Below are experts of layer 2 (counted from 0) of a mixture-of-experts language model. Rows are named router (the router's row for the expert) and show model dimensions 0-159. Each number is 128 + 24 x the weight over its row's rms, rounded and kept within 0 to 255. Numbers have three digits each.
After each expert's rows: "gets" lists some tokens that make up at least twice as much of what it gets as of all text. This comes from a sample of Wikipedia text that the model never trained on. Tokens count by the router's weight.

# expert 20
router:145128119130118125099112139123112124148130104096086123152123119126142125098138165153133108138104178114141111115126115162154139102140114136097117197154124148118120160093153142135101103071117115080136117101134173101097120125099134113121137110104106103076124088148110123093136140176169157153117140116193170119145110131175152121114144137137149090157109124142169142118096131107149167093130106151147135124144088096119139137134145128132159150138124087147128159120098145115198107098128123
gets: "'s", "'", "\"", "ia", "i", "man"

# expert 3
router:120115099153104096107136115085160093105086160108117131102146126131169132135101118134138125078109179112159160110113134145155148111115120177109108119132112117149115112079144192185116117124116125069106121075119139152118110104154151134110161105116108094135097105136145120145114124175125144132172141130112156176110105130120136192145153128156156117123139161158113135131145130135147130098126091164123149127154118102084124149088141131113115127144100118134129147129192123138126142116142114
gets: ",", "s,", ".", "e,", "s.", "),"

# expert 9
router:114112110120116115095119132128115097168131074143104125199123112129107138110162154157129119134118148134122119110136110153162134103135135146093110172144104128127159159120161144125104107071103114069133124122139138122082142116109159166116146103112140119102122088134131132105142120166164152109125137133190192090149160184162149127127137135123150095143125142145140139118108124073189150093124105150162137124151102090122135109118168140119152136093124121137113127134110151120152104095135136
gets: " c", " votes", " Am", " Kam", " ch", " Ind"

# expert 14
router:131118118134104106117170054125120130146128116140158129153140105143144142122140153137095147084155098110123141101173111163114113081103116157133080128168124165070092145128068162123130106141115176157105123132119116135176122127121154128116132105099112130124147096141174137153168115174159106121127143113186152136165121169129155124149116122149140122089111145104153122126115121070145139135112096164167124119151115095131139103126142164117138145130118122127126089118146132108143156122098105
gets: " of", " University", " St.", " City", " within", " by:"

# expert 10
router:095095108085130087161175138109141123140129137077098157145133100139109155136094171103134157132100143126112100119206121127175130132124125174129112135152131106130154155129131189133134084130099120150113113101134103164120142133119126090099143119071121067155110119131130125158108104166156120108125146145153155120155125116141141162111136126132143105114124128171113142162153120133155173103138137130129130144121080121119117116145124156120099113159115141121084108170115143116158127117119068
gets: " The", "=", "The", " A", "A", "S"

# expert 2
router:126127126113095117102133132122162153140094118113075140146156127128136123133165117115128139062086181132129142100114121123161176105146107119122126180138107119161091166124125146152132110139088149156112125121106104154085155117136096114105132119121139127141128147134152145134110089164116142135172134151158154147102101107100136138141130167180145122129107182107111129145149090097127128103128143144126124182128111137128155142118094150085124117109041117155115089155152163104133116125142130
gets: " that", " was", " which", " he", " it", " is"

# expert 5
router:112113108119114116094119131127118099168131072141102125201124112127106139111163152157127120135120148131123120111137114153162131103135133150092111171144105129125161161120158147126100107075105117070133124123138139120081143113107156166117145102111138118102122086133128129107144124166165149112125137132189193089150159182160151125126136136123148092140126141146142139116108126073190151095123105153161137124145102089120137111118165140117150137091125120137111127136112149116153106093134132
gets: " head", " Beat", " band", " various", " Song", " Sab"

# expert 23
router:113116110118114117095119130126115101166129072140102126200123113130106141113162153159128121136117151131120120110137114154162132106135133146092111170143106127123160157119159147123099108073104117069134123124138137121082142114108158164115145101112140117103119088131127131105142124168166151112124137132188193092151161183161151127124137136124148090139125142146143137117106126075190150093124102153162137123147101089120137109118165143117149138090124120136113127133113151116153106093135135
gets: " P", " D", "P", ".0", " J", " Be"

# expert 13
router:147108131139112124089146118095144151136118117112131131100149105173170128087098138147112148063132118097155156122108106094106121105121135114125122128113132179147172156117115158143088093151118118139064099118123130164119132112135108123127158113100122099146137127189117151112168124122142179156160144130089136115143132145107143126163132158188143128116070147095135156153149097108107141106131130175125108159132122113109166124112142135122131186134127107165107147135142152143107151100154108
gets: "ing", "ed", "ated", " known", " released", " made"

# expert 16
router:113114109119117118097120130128118101165133074142103126203125113128106141110162154156128121138119150132123119112137113153162134104132133148094113171145105130126162160119161147123100107068106115071135125124139137122083141114109158166117143103111138117101123087135128131105141119166166151113129135132189193092150163179160149127127135137125148089143126140147141137117107126073191150094123104156164136126149102090119136110120167142115151137094124120135113129135113150117152106095134135
gets: " the", " ", " with", " for", "-", " to"

# expert 1
router:112113112118115115096119129128115096167132073141103125201123113127108137109161153157125117135119149135121119113135113153164134102134134149094111173144104127124158157119161144125100107073103114070132125122138137123080141114108155163115145102112139119101122088134129133104144120165165152111123137132187193090148162182159148124125135134122149090142127141147141137116108125073190149092123105152163136123151102089121136109120165139118151135090124120136111127136112151118152104093132136
gets: " –", " a", "-", " V", " p", " $"

# expert 11
router:113115110118115116094121131127116100168130071138103126200124113130108140113164153156127119134121150132123119111137115154162135102136134148093111171144104130126162160120160148125102108071104117069133125123139138122079144115111156164115145103111140117103121088134129129107142122168165151114123136131187192091154162183161149127126139136126149093145126142147143136117110124075189147095123105154162136125149104090121136110120169141119151138094124119137113127138113149117152105096136134
gets: " first", " s", " on", "====", "″N", " book"

# expert 17
router:094107125136121133080127142123122126147122105102099114158148130128125157110106179166119100140122152126107096099140119136153131088147138140089093164147123149090157170145163144123110109068128105070145130110150162101086129116096162132118131111111123093078107109143123123096121140158152126147107141108170178120129149195124143145132134146135152105133128137175149134134098122087172155112117076165169097137144120085123138137126129135117148147097120111172121121113111142114150144101123126
gets: "a", "o", "on", "e", "in", "al"

# expert 21
router:114114110119117116093118131127116097168132073142102124200123114126109137111162153158127119135117147131121118113136113155163133105134132146092109171143105128127160158121160145125103110075106114071133123123138137122081142115109157165115143103113140119102123085135130132105143120167165152111124136132192192089149160183161149127126138135124147093142125142145142139115107123070193148094122104152163135123149102092120136111120166141118151136095125118136114126135110148119154104093133135
gets: " the", " and", " in", "-", " on", " a"

# expert 6
router:112114109119114117093121133126116098167129074141104125199124113129107138111162154156129119135120148131122121111136115153164135105136134148091109172142105129123161160120160147124102108073103115070134125124138139121082145112105156165113143102111139116101123087136128129106144122167166151115124137132188194094149162182160148124127136137123150092143125142146145138120108124071190148094123101154160135126147103090120135108120166140118152136094125116134113129136114151119151107094135137
gets: " in", " to", " 0", " by", " at", " a"

# expert 22
router:114111110119114116096120131128116099167132073140102125199123112128107140112163152157126121137122148132122118111135116152160134102135132149096110174143104131123160160120159148124101107073104115071133127125138140122079145115111157165116144103112137121100124086134131132104143119164166151113124136133187194091151159185160151124124138136125148093144125140147143138117109125071188150095124106150164137124149103087122137110120170142120153137093124120136111126136113148115152106093135137
gets: " Ma", " #", " K", " kg", " Te", " strong"

# expert 15
router:140119133115124095126143131126159110137118115144099132118152108134153172092172165139121116144102131097174136110161092101120121090142177152118110157135087147112155138129141134118125100155102159129102072146142132105110098078155152126081154100101144109137092099126117168158116113167178117115142127153126177107164131109134136176133163107125144106122113124163159129106121132101174134116125123123174134123135078073103142113134161123122125118142135149149117127164157182102134145103134136
gets: "\n", " Binomial", " Phylum:", " Class:", " name:", "\n\n"